Below are experts of layer 4 (counted from 0) of a mixture-of-experts language model. Rows are named router (the router's row for the expert), gate (a neuron's input weights, with its number), up (a neuron's input weights, with its number), down (a neuron's output weights, with its number) and show model dimensions 32-63. Each number is 500 + 25 x the weight over its row's rms, rounded and kept within 0 to 999. Numbers have three digits each.
Before each expert's rows: "comes before" lists some tokens at least twice as common just after its tokens as in all text. This comes from a sample of Wikipedia text that the model never trained on. Tokens count by the router's weight.

# expert 31
comes before: "s", "tor", "t", "bu", "a", " first"
router:519489481529522515474500483524498499458470512460521494516486499512497522474529510504505470506479
gate0:510517527546463531510496520466493477487507494519486547484502478508512525491496497462493482483517
up0:492496507507523513464506535539504469486474499440445510511509500501534496541495488499498513514556
down0:528513509481502508521549531532468532486529570491523501544476512499476555503504462495485534457506
gate1:459494516513473492500541474473486465501445501470520551495472518464519474471515519509461449442539
up1:540518476532473510498483505518481467515479467518513485486501474495516491479516511527491489534508
down1:498497551475487490492484477512496446506474493501493508525500448488497513489516499526538487519490
gate2:489477498533464480510486511498509522455534483504437564464544522491488498512469506500515483533459
up2:518498475484472507505540492472498517477475499473484529500518477505457498540548496474505520544469
down2:537502498466499501525449502490504481517509449544494467479449465509500484497511479459503480519576
gate3:486470483468520491487525495506524491530514501495488467455527471504490535521475502536506499506461
up3:527555486463507488477501452494477499487446536550537481543475508468498516545477486511505511539473
down3:447530489518482458458520497469511512524475499483518523506457480465504497497467515477481508494466
gate4:465501511498503480531486521505519506525495474502457502539494456462462513449517497491519473498475
up4:502504506539529492499470470526517530530521483508502493477488501544522533517487529473524494528494
down4:491505479491484457546477514458535497491483453490507509516486491512470533530465485519514495521500
gate5:494513497498507488481538541520543511465523505512479525504516504493523558538525459470529479493518
up5:494487473505522508487503524491515490474496500518506526493540464466547523538499525491531513462499
down5:520520484520481522480493492499508489511535438487506480482456523517491461528440528484510490493479
gate6:539492490518539481508505513500493525511527533478574525518494475470508440486541495534451505487514
up6:486521509461455486506491537497474494467454512530511494479486522497505486502510521531505507497472
down6:487495502507494457505484493516540467507523494479527505481461488513484518469471461487497446500517
gate7:524478516548468524469494442516473545514488480510479478469506496481503492509433472474555510512525
up7:507465529490520532528506504505479543475504513474523482525518481508520488496487509527514486507531
down7:523483466541540480451522538506537528460502542534543489504555478494516512498531479469491475498478
gate8:510431476509486492450503487467483498506528533492541490489536482513471494491509462518514495497503
up8:485522523476506485502470517489484519463498565528502517479491512493496453507473517514472510486524
down8:493481491511528500469500510527510513500511500461518491486470561513508467477496523522506483488503

# expert 13
comes before: ",", ".", " |", ")", " States", " and"
router:547508508507520484496483472485481490441469503517510528568486493496491508495510456499516473533478
gate0:499497552500505491496503480525482498505544483490484481524457490527503525479491441499502485493503
up0:512499467536501533534496542496527537468516499475536480506524509442490450505499535490519473506495
down0:510499525492479508526497518501541505506462495551497506503485494492512521477452505502533478522468
gate1:502443503481516541510481505513498478528483499498482525512473476493507524494485419534489537489506
up1:496500480492493513457489553506486502478496489504493506525477492514493488468489484504503504511518
down1:522520536519489507486516496558502502483507533513516503481546474457530505470494521540485510510501
gate2:508520511526465522500476494480452535456506534510531473495494483518470473488501475441518473498459
up2:501523567553491486514507505537504543462503515496532516521484499497536472472548499526516479501482
down2:475514473497477537520460522511529487519514536492479494451445522514544502467492499492523505490494
gate3:508521497500493544510482483505461502546492498501504469504522542504499506477543569537530511554498
up3:513484534512493521508519489483443466548483497511524499491495505535521463470519518507489462540518
down3:480528450445436531507532520526523512510518491531463537469533495481483538504497453484496514507488
gate4:515505513527502454480475500489448525516483472515458447486510490517496503518456465553516502450513
up4:495485484496477530515489534508472532538493484538490481474511499509515477488538529530507508449496
down4:535510531528471512536458479497538496503502481541511473522510486464509512492463500426478534479479
gate5:518476485507532501528533530496512527476511503481552469477457494493525508492517521470522504522513
up5:447506504522480532512471516469547505508439530450532492526499482504479512570478478500512513491539
down5:473518444538502506446482472473487481515494529477492509516507495517543497462482523512550519493487
gate6:491495509516511530474515495550475499469463492521459504489500470498535536510512495491461493532485
up6:452495508463462539523485490464494518497537504527503472521516524515507475508508549503557473485500
down6:518495529514508488500499501499496493476497512508516531518543480513491452491517457499503482515484
gate7:452494468493517501477523499523493489496543507510466534538512534526494507445523537512482467532492
up7:560461485512508498535501457465524509492491491483474502484504516498482472497510513501492505512491
down7:498490496494478498513493520500426523509520455447537473485487448498529529543460465491505502437522
gate8:498469487515471481479515497477548475457508534498524485535484505512510513496459473547540518499469
up8:507497535492484523495504478528467467461491516505512499504520488472477505524474498508507543490510
down8:531489521496472519492468502484492493472523489499472560483478490499506506477491466516502513515508

# expert 4
comes before: " |", "\n", " (", ",", ")", " was"
router:510500491537517467525478473471481485446457458469525501508496506514486514484503478479544464535494
gate0:522521506457516532455518545482519482499487500440518510530517488524504534507485527527522457500510
up0:530499491515476453530501503507490486492481487559473503487487500509503487467499513474498473520497
down0:511513524500532531492496458486494499531522519481495559493486505532488519470532524513508491484529
gate1:486503500463554479511455506524461500492481470505522509486541480449453479460521491470490480534493
up1:525485517545437497501526451479536540530471497504437480535510524528493463525484509492519549489462
down1:541446516514487526495521501429440495530507505502511491525508489464483494508488518537515514471495
gate2:510518523499477487505489503481485502486510483491475552550456489457478497524572504510494505536482
up2:471511520456478494463515503494461480543534492481546456513504441477524464467524534510488499529529
down2:506472479513522516530540466494540555453497526515513553468511480505494469509482478553535511486503
gate3:519486509476549469488495495503492511508558506474501494545488484459540507555475531514481511505473
up3:505493489490490511460504439522520522485486489473502511471481457439499495497473485500505467542562
down3:524493486484470504501497496554515497518464521492496509500459507495493493501473536520534501447498
gate4:491492546491499539486534542478492538541496527455505506459541508479498500561523493513497474469494
up4:485536457535521505490508508544478494482505496472477485487515469466557484463493484499509470512463
down4:514451498501491492521494561526470503518550511503521446506488464527509469539532464535521505497460
gate5:492494497521489556502548474486428504492474542492540488573520499521434490472516518475456514471482
up5:448514505463521497524444580491475460534446505522481486497483470510511483531524505538474519506482
down5:518528557486532528506529542470468505531434534511489458510480509528482473474523501483513455518550
gate6:503527517501478494552508515511475507514475469515459531518474501467507519469489506523520496494514
up6:517458514525464492505474472499513521512487493513524500489511514514489520466482525528513436479575
down6:499504531512463553504495524528495501518549533495544490515467474536499497503514472466477483523494
gate7:496508434471516502495460516498504477508485491511473489502513535494500527550546492493500514452508
up7:486514547495484509492497490486490503534530514481436487516508513433511523527474534515450483480486
down7:538539497484470522494489489546538521489491494506511473478509491497493551501526497513529503473500
gate8:477504513532470504520497505510510482531487554500506500485536521510472499496518509559503509478549
up8:487523530476516482474501472499486490532457517474495494473503518531464545485496494536462524482490
down8:478499498490505466505486466550484517500469519469505474464481487494497519502435466507446486472510

# expert 24
comes before: " ", " the", " and", " he", " a", " re"
router:517513457547497508493488478466498498511465493504547532530528491516478505467486471523490524526521
gate0:512522464512501493541550523504464493486521509535474485470510458484496518471469502490519507462480
up0:510504506466550483471481489496520522550462435519537528495493540493508500519490483481501462532523
down0:500475459517482522526464502492487477475480527467488458496487501487459494463505514509535512499487
gate1:481519518526492511487438472456510482510505484521503483497493465507479513528500478469484503465516
up1:525455474442513478490505499544479441524460490493486491439533508500491515503516533518467505547487
down1:511484511520488500504515525475506493485540522493479490533524500541509511483504542470537489456505
gate2:479524483522509470512512519501526506498511518469488465515469509579554500486539505526489490521488
up2:515537498477497508490504477503535539509476535499465532427530520509519491466545494500463465495483
down2:507510507522475546499505489492471475502505455498517476543539539526483496530492546495509499447474
gate3:496486490510513484499514496494491502528494535477534502475490512529511513478540484523502513542491
up3:496506490499521489468493500490555481489521477477496521484509495533526511497500509487446486498501
down3:527531521444512497487485530495488496511498488494467520526549467482528498476512539512490496461489
gate4:489523471460542522514537504497529551530524475475504520439493501504476537482477503457479527514497
up4:514541495481532528489504513485513481494498502468489498514542453511504458513490488519506535472539
down4:515497530505493486519510488507580492503554497553484490500485503486527502515482502501481465503505
gate5:512547548495469496512506487513515454458536463467478441522516524496522508475503470508492518497564
up5:518490528530500473521499499494495432523510464493501479546524499484506467476495465476513526509516
down5:530445514522547472506491493481529483523486510536517534493458501555496509480538483502492492493549
gate6:501498488520489547499485499507483484488522496531489512496561474500501493480519497537507497514452
up6:486494498467476472491482503503480471483508509515492492525494508529491505485510464501530455507528
down6:540523501469512505494533492499481497478531482498478489505522472507538517481493445505487479497472
gate7:478489494539504461474530507461519484486488503501490530461521523492493496475507465490481530472453
up7:515488492471503502478497555518527550522528516486492512515520486505522540495509531519476491527447
down7:533479532533544484523452506525489508504471487534476501515505501526509476477511527524562482476475
gate8:498487554492520504475544472477490471509561527449479463538492488485537522526501530491526494509493
up8:482524541513509511512534458494493524529513531484451473530507507491482451489459464550550452497509
down8:521481507514492480490508539468486502497524473517531466506511516514490516462519511475472544443506

# expert 29
comes before: " ", " a", " re", " be", " been", "ri"
router:498507476505530470501457496452480539482468510473486500498475471504523482490481480482508457504509
gate0:495529512522489480502463518502515500458514504496475489497485515482453496435520514493464517535495
up0:492533516543541486484509440515469518512515478502488443508542505505484510523473484468508517500493
down0:545530457503480530496547512522513517519510508529512492490488478491494539530507492450486510521470
gate1:474507496537504482530508496516470514486495468527504503498553457500479482517539529485520537430513
up1:487480467544493547495530496492514507520538507511539526522474485526472486524509453505476468474535
down1:494490526467506554543491509509494494481522498499494540505503486531497542503478455500458514489536
gate2:498539475512530504480492508511474504504548539414492541480504469529456511494514502468470475483501
up2:523518519494507499491477522516505510517532502469506496515509502498503509468485429527494479443488
down2:513493537526520526457484536527504532506532534504478476529459485530501486484495531500484466525468
gate3:545477490531510443513469536436491469493505505535543499510500501482497490475439503511506433476502
up3:491520443493535554493490452497522477463462461492508504504520486543521536467494518534509468502478
down3:502487462433505499474531516520454554487499498473537467505508529522471512491563458508491510474468
gate4:493500493529453497509509478497487475491510479520468465480518522482518466483462470506525523476500
up4:515509518485485531522470508491470436526471554511496516533521508504531544519504491503515455472487
down4:504492509435517488525515482485536480497526485495493473516480500498514534553466532552476519550482
gate5:480467505518557516491490497476466505502481503508453582511508506500477528520475485478484510500520
up5:530518510506521479469519508487519491516516511535501525483500515499522537543491489474477458476515
down5:478500506479507475523492569460494508514489474504491493474510489490508483547496482473489485472465
gate6:513490477489506481445493514492483509474488470468501488531517515499533527530520510508476544454501
up6:579514493534479496461497492503469485512480472490473502494485482499445478468465476437490506504529
down6:521475506513474482496513495487503485480513505523491505437504492466520497517452480512506484499498
gate7:497498452534489559540492510450479531488504514514502525501496526482503501523480509489478509494505
up7:535513493465512501497474511487527513481538525476508527496526482509507556536508524500517483538574
down7:477477495534499458528500515506535471543519540497519503491521548504493511486552512522559528485477
gate8:519491501492489496503529494528471552485505509514500485530531541471528466528510484490546477515502
up8:525495514529466474499522472444476482532466483474525463443517445454496490493484518489508500536496
down8:518472509508519508486456496483488512464451493469513480487485490490501490485499519506503494534486

# expert 5
comes before: " the", " a", " 19", " his", " an", " their"
router:518545495516515480508494463486475491474467487492496512508486507502500545481514467485502443480444
gate0:516520495477521511515531506474478500530442520524532538486484523543531472503524488494516501505525
up0:525509544497492455499501471441499512496518481524525450505492501505516523485503469538504495477473
down0:505484503501509517518479460520515491500497469466481525473486499496471453523477480479496511459476
gate1:506474454488478511502512466497537463506471550488484460456550465494504489504455518501492533494541
up1:479489536501508498527530531477480557488499506516459514465514509509506504497512558457487506504512
down1:474498524511498491494479503540500499536515472499484495513486465486465532476526483504452459493477
gate2:499511519511472442473472504495494450494494455496471448526463487479496503469526480534479490532481
up2:528521492499508502486465494477486532454423463485508495497507469521486491485573503497479549539496
down2:489513536462473516478456511459420505480494468517524490489483491445487532450524510529479490488475
gate3:504464491527480509493470515528514526505573512491476482506562545498485467456513481506516473510479
up3:512517496507501512469447522492494551517529495491484544508492531494507504457485482506512456469509
down3:533514472527494467533493468494488443504515533474499505492483494516454464493493510510517548504515
gate4:505483492547529504495524542482513504527487509445529505485521489503509493502504535437473528516513
up4:512514538520464523462474454486464478504523496478476504501461556469516471501534521516479478445478
down4:466529494499481470502488440526535525498494510522538523493499498521456484481516482484498534499504
gate5:523460482515479503498472470493519518488522443509521507518503479514479486477519507487528509466465
up5:495515530533447547506506457496488455532511504464483489483495471559545507499534554500469522495518
down5:464429488445518486452489472494511493463517528520520521500481477445512487474500479483439502519495
gate6:493474502499468497517499509509467480496498467506502524533519461516478507504517427493434549489518
up6:517537524499478499482509471485472496569483520444471470520486514472510474530488508531486481533515
down6:492488510519523466456508469480506472514449480474540479507512538486496493506489506499548477479492
gate7:458502482486525500461471482505555486484499496509499534489476448470474504504496529502480496488494
up7:520470527468447492502488545532526509488467481467480537519507521450455488467503471524512505526492
down7:492499477488500520487485482467511487510534504507498530478456465461532501444506519555551474509509
gate8:538582463488454516496523505504473484524520529474515455508455504519495518523545480525462497501533
up8:502481519516502486531495467477532546508533536509534528470510470489507513487483476459523436477477
down8:519537494479519521514541509448449489509485512525485482506502457521516484510548534533509532519537

# expert 1
comes before: "ed", " to", " the", " by", " in", " a"
router:480518482527504460524470488513475486473488495517534498525471486482504502520498473519522449524489
gate0:500512511536519517488501468470469476493484498499486497494512507501525480515473496479520506522493
up0:488493501496535489485495508532463489521497483501497497556469482489440468485500522545484458466548
down0:504492506535519536509546506474487466499473517480507401492510513500512544520522518475581462526497
gate1:427450547517475538507524507496518512480531438482497489533478513488516490465504506477472499477486
up1:468460534485460479500514489495491510521504514499493488548447525459524528508477503519472499498475
down1:508487546473530504480470539487523510500451496528469530530494549422494513494480509509459494497500
gate2:481491544490496461484496507499452525510482502485492511496486492490528462478478524485481476472479
up2:518510515489504463518521510532484516516503481505476548486521464494493501495524483522500510527490
down2:491485470501467495582495497486500513482505503538508524513497520535518476523511507501520538501516
gate3:521500471528512502498490520543490438528540491477475507502517489531488483472520499499545426515559
up3:467521499482472568508521493492473455510478492524569528460442520472568478516494465509535488511486
down3:491531492491484541488492478527456499483493471467514474497507494499517513483499490492474514524475
gate4:542480476493580511542505523486475466513497543511503522453539516510533498480491492503483505503504
up4:475492530452458489442475529479494487518479491516509497535502511521464461451467491518486508547480
down4:468503498453575518495516473514477468516522479466509494468516475511502485474486506466505525479501
gate5:528461466497513486485451435482518474520492497428449564469504508515485521514505499481553475513512
up5:519458486531507530486528509512509496494477484475513530461555483525458527510482518500532493501520
down5:527507491529527480457540501534517485516532459500519517534485504501480469530563509494515469470448
gate6:516510495506469512502512495555482500466485475485495506503482471478477539468543507493488463422518
up6:492482482455504486528447519461515535441518507464518496497514512492478474498454509501477495514502
down6:532521495499515495479491516540482475475481528490494467480498552526509448538498510488502526519499
gate7:516481474497513519527511506501520507476484491465503491515457525493525479505513514473533513537458
up7:478459548509498496482519477479484459517496478494512492495472438503468514507507491514555504490500
down7:512490499528468504476521519455467531512461504487524506532499506524497489503530508471462498527518
gate8:443515502475472507490505478468514493501509507506515521493512508502488494464508517544518511503490
up8:477499545477492498525468532470450533502524479487460489502512513512538475510544525504480516511501
down8:471519518541547527492480448520562483494482476468511501520509496527491497477497460548467473495471

# expert 11
comes before: "s", "ing", " of", ",", "er", "ed"
router:546520477532480496513479515474490519464470495490514483505474484470496545532513465510533473508485
gate0:499449538506534493482512507492522523487506501567505483509456503496471490509488503514485546524476
up0:496484532528551522492481508514454491521514527494476467528552470525510518491501504471532520501518
down0:496489488463508495448501497497523465540460497499528490459504506518537501464495507485487492526507
gate1:515507500482532520519470484537553531529557503490512462491489515526466494488481459523480501504512
up1:534497506441497447484537468506517483458527494542467448496513461484476502460512516515478484485519
down1:481503506499538478501490506466490505451496530553492497478527510540470516496509549523532420489481
gate2:476527516495469518529517551468504442474476500481492505535525448502456502511502520510543472523497
up2:484537513514485465491506516475497478508515482531505439519515525497475510535532501468504468461483
down2:491490521510528489519505495508488457492493492534505454496483466501498544491514507481469495494511
gate3:474478482470496516470462500520523485496482492457456494487540520524512519496531528481508461493533
up3:517477516487462478532494479477479588522487491538484498486506502494491489513485468506504490492500
down3:525505480494474530519513461487499540502514471470505501515505540509468498505499453517500488438522
gate4:532523501492481506482499520500478466525513461475512527484493523509500451485499529538512458473504
up4:510502522499475508518519501518501443534459466491488531488547492543495442513536521496553472458460
down4:484523510475508465489476466461538495508527461528507516466487473473542469514529494518484457482455
gate5:502494483508462481480457482464493494496519497497437534489521492494484472476514494507525517490495
up5:500496513479522525527491463488477508516531503530500485501485516495473507509494516499483476538451
down5:481509478542505520449484502585496496525529488524495493546522472490512517480530463510497553508504
gate6:517515505488478476516514525484482516539519489478476504491506546465526516480529496493486513534542
up6:487489501520508497490518542484457488559500485509470504536522513465501487504517487428468501480513
down6:484560495524477507529525465520466524523470483503533561495529441482484513483493471487490510522480
gate7:525468485502472488495478495455536500508514526499519508523476494529534510455504477451453487479504
up7:496530497480564493495509453527450484521478483549486507424484485491499469486503521492526547493502
down7:542483469543488463529471503523509515463515482475507472529525498511550470525452467488500498518515
gate8:494470525519526500487462535492518522461502511485511492498526516514491543516563518498508495497463
up8:500474491468506498481458455512481471486488492518486499517477520515539525521479502527531498500463
down8:539474490468525500508490471500488516507519530453508516488540495505498511460519506510525454506515

# expert 23
comes before: "d", " The", "\n", "ing", " He", "5"
router:538510481509504498520498482477471466492483513487511491470528507452478499491498487455493496483502
gate0:532540483479495535485494517569509484470516530478486490501484522481515534479537469535547497530488
up0:498538489463526494487497551538482484539561479471511482537482548463520548513513479488499480541444
down0:526516523531487485491491519503525533474512523456494509460532507485533539488525525542533515469493
gate1:478487508481523522537496498481462491535499474556518515478503511484503473502533528543505510458495
up1:473490505473520512492519490483473530512549487503529509479453515484498494441557495473508470517492
down1:486458540499500493502492464513485492507502543505535475505486487484523485522495492479496485465454
gate2:516499510493470455517486477481507477500500534500529467508503503544491492528492508527501525566489
up2:540553508497514517448548473538539494538533466489498514510471493463528489497493501471463522511481
down2:498534540526495464482535474509501524536549497500498505496499502528493528492545522498513517519526
gate3:517494506495542505526513510504494489539563515518519503507468512526517508520482474468478490513494
up3:499513496499485544498510506495512480534496519546465510498510498545509491521486540467466519504497
down3:485498482460502528480510511498521547511510507500496476483495451497496506536498542550503514511501
gate4:488476505464504493495508481511497493525503565459491515543506483517511543561484485508487484516522
up4:509493475536475433489532484494528508496484521489443488509513507494522467463481512488526518507502
down4:525515551518481505500519473510503487485507478511467496515522515477472493473558482521522522527498
gate5:494535510525458513503466503437483520473478490486482517508503512511514503512536470445463518528525
up5:466522503496504537476493430470492510471536485498491486496470503473540496502528479531479521552483
down5:497524504504526500472504493469499492536504506491494520488485488498496519526497457480487554538492
gate6:559468493495498505499519469532504478517473507487463516486489515512549529500466494487503499544499
up6:488538470464527508492496485492437489518503491528477467496550479559500481494532507481477458510516
down6:471449524500532489515502504481526474498530475470560519517517508489481476454496467482529526483580
gate7:484497490548477512504499479442502454533548518510505485456522491492519486494490497502483497510509
up7:519506509555534486455466535478484479451527504450517492451490497474510514532512496521452491503497
down7:500473504505465489496471522506487520482484442519516508497507511520505522476456523464519480492509
gate8:504507509445510532485544483502536511538496491491523478508512478495514507504504476509502509467486
up8:497515456506529511517473514522494529489482504528492503505494535517489448473506521487499513511474
down8:511506521507466508528488507534512493475442517527494492510511504499498507504491445463520502477516

# expert 20
comes before: "\n", "|", "-", "==", " The", "The"
router:503484485519515512517473485498483485459470471493535497503481499500491524466479478489553473528521
gate0:490519532461542513517479506531511488488523495500501463501538493463470568496526489511509533523513
up0:503456518484446512530483510472467497522502471498477494500482475513487506479473521503468465488487
down0:502445515509511463441503493493498505508519496489506543495444545482473527505508567486505500500459
gate1:486535465487474487521542496535490505501412525518487471557523463510513514508472556474476489496504
up1:483512494480477513527492527514450483494472527495487474482488532457463486475520486538472460523500
down1:526542479477477525494506469524460483498466514484518454535463508513540493458519465536497510509510
gate2:537495462512483526484527518507481493503492511500483523549542506503500483483520488505527476496524
up2:519466514521491429514510552502519498520513525483509511472476455522516478485536529503513505509534
down2:481527484508463507534520502479499517497508489491531483510506508503455492488520471500535520505530
gate3:494545495464482517512487499545508533509512559504474477534480516477503477480485523477503534527523
up3:506508467491507491500483521490495497502483437478527522492513496477480487508510490482510521472555
down3:498494451498501507488447476478488502464511509470499514479442477525529499445493520496520480509516
gate4:522493489510492488515450494488506552494500510497518508524523486495452480440453432534528487553459
up4:463495509480514544455515495510513497481511505505502465481497513499509511534573530484485491491507
down4:504523510484479520510488543482528514491528540536489440533456490495468488509484509479515574499486
gate5:491507518490498501494502474496503489474491486526483550533521520454496498498510487541485508545531
up5:529500495474495462530485492504493417496495510501493527530520490506509518518518516554543521500467
down5:532512499493520537517534513476499456500480529542476473462482502475479533531484503507457550518494
gate6:465481518458495466524461494490511467476510510528489527468498526516505513511524463472509505509535
up6:534478438540459522492518481481489501517460501480520491534479491506499533488483517518540541514500
down6:478541495506514522486440451524499468493520480469481506510504471558474486506537499443466501511464
gate7:483521490514528502497470489472490511551477505508522486482464506528449483463558512501504480491504
up7:522518526512459518502521493487517510481499492518487483479504496491491507498452497471499483512524
down7:524484464505552485504476478467481495516435514525497451533527535540470488530545499498478509497503
gate8:508531498499482483534514521505554469505497500518509477483484474510504483494479523474506503466478
up8:527486514520479490516531505479510483532470506468452466518544537527523499467486520512508482465541
down8:519474475474493518503496531431480554463522476499517498527506503469494527481497477500468450536538

# expert 0
comes before: " ", "\n", " 0", " 1", " 2", " 3"
router:503500490542524515529495494509432513431505509502508478499480469491493491503495480476537468496514
gate0:448490510458429496521491476531478498523493507458480503513571491509550499484488508504485520490483
up0:503512504512493517494486546510461491488484477481549468470507525469486463505495476502500499526476
down0:532523507474512511549525469432514482526530467526493522544481491503469499462544504519465527531497
gate1:513551522475488485501484490536504445481496482524484509521512529506466500516484480513502502562498
up1:558493522527507465489489489534475526475482504529542501506516541520473492489521488522477502529500
down1:526474529499529464473507509536458487504527474510518466527550517511509515471498530461484484529511
gate2:468501501533475529499507467499531558496508456499509484500525435473532518514437454474517454489437
up2:522507504507516519452526509495516500533534480525542476489514464512515463497474509505512498475513
down2:533521501551530529493529510511528508480502520525457493488515483534551519483463544488515438456500
gate3:488467492538525497493510504538510504455516475491515516497507487499511547472510474524481507473482
up3:473519481528533500517533491539496502493524533471492505492528507547568503484519526503507531485499
down3:446481510497496485439467534483497455490530548530507471497502510518481538519527481482513495502475
gate4:516467497460478489536455497479542487496523541495511512494460487501513482495516484506457511582534
up4:522529500486480442526488471490546486497451540483527455497477520486502476521474493457539510476473
down4:476504460519483464497521497494513534473472441497495520475516506498492519475483512549532457489515
gate5:472509522512478507455489486495493483488512487539511471498545476514523493511489525502492491460482
up5:517543498467492506499489522511520449497502463489504506507529519463501476507532478499462548512489
down5:453495490460482516523470505540496524497540523545476527492516525506472517471521498499476492532531
gate6:513512459487493514524501515537483535543540490440425501483501508510463509525512504514467509514498
up6:503499457506502536502495475531498497493541497447473551488510523462482471496476529455508522518504
down6:501489513496532492528472501525499531520516536487500526455481479529509484508463509505494492523512
gate7:514507503506510525509498504493497490513505467501529538486499468510486490479509481531476509519520
up7:462513509484511514503495481483491519443491529536479518505500509464549494478518487482546512504463
down7:520520546455497541495525518519489531496521557524521527536500531482543547533448526504483420479486
gate8:479465499549466531466543490501518492499505488488447537498499522514501510565519477543481514467481
up8:464503497509487488479526498484514491457460504495545494494465510492514461505528552525514466490510
down8:518554494449543535512513478565493485489503489523476481462484448473525459490467544496520495459449

# expert 30
comes before: " |", ".", ",", ")", "–", "%"
router:494500539510508501498519484490489489456456465517513501497499493496518486503521476475519477516447
gate0:504503489521456491480501493505439519505489528502483507522519503512552459492522511500481493460484
up0:524500480460484515487492526454508451481516522475465451499489537490452531471530475528494488546491
down0:524519485500518516512472478523484490467534499483519477509477499496466523513440474493476449460510
gate1:515485462489514534538524525513486491496553544482491475518511516519454530557554490538515465517519
up1:548487482514463483485529526480491526525520507508453499502484495501463515487492517532483505435547
down1:527463486445494498516469489484523511544485502499468458492502467495497480494541500494498530552529
gate2:491506482546493499542541494503508514489487538461472502517478490499498503491508499486470474437532
up2:542487524504498502519464534515505435506478531471477484502447495479505461465535497489515456487496
down2:551503525474493502539470527475511554508509541507489494504540488511509500525525539472482470470530
gate3:520489490492467476477480532446449510482503492543530493482500470512497534483534556494481454484507
up3:496509476496534510499507469523519494533538540482465505542485502481501524504472462513529494509503
down3:557490456483487478509477493459498497441460508526524434499471512508506502536508530475480483512486
gate4:477487495452469487522478503508538498485513489484512494519526529529498520499486465475512498486540
up4:527498494516533504511488482506515529498478496533481441472563497498537460527454510476487486544468
down4:489505505512464512544537497470483544475483529463496511502508498528494524523540504506547467506475
gate5:487494518456509532545479467524497460503492536468495527465511463514514493578533524496495497515489
up5:504494505534509498547477542505522501548514571559469489489468536459472531491541536550503490504494
down5:471508480473498526479510498474516536481509479533474487490504525499469479549497546500469535498502
gate6:468505530512530504512508473494478516504516498526507494469521485507507484531488511506493449467495
up6:498475497490523483484496500470514535483494499496523484527531488535488512504483478548510476537511
down6:520488528508531516504498532480535486490503499501528500498474473510493487505465476508508491487479
gate7:515538484515523534483463498461479522507462486517462503489566488499465467435522481484494533480519
up7:491501542483493529540513466493518509482509540504549462492475559468513441507464521493509500477497
down7:481517499502490430505514502492467516518494511507482482487517495527491500508482516504511502502484
gate8:536443469495526484506508543509535499499496489494511491466560478541525526522518505499499536501507
up8:450544489489473526492482519557515536505511518480463532508471501516478493456527533494465496495510
down8:460505506519503472500476511514524500517497488488507544508511495518501474473505478525523491509520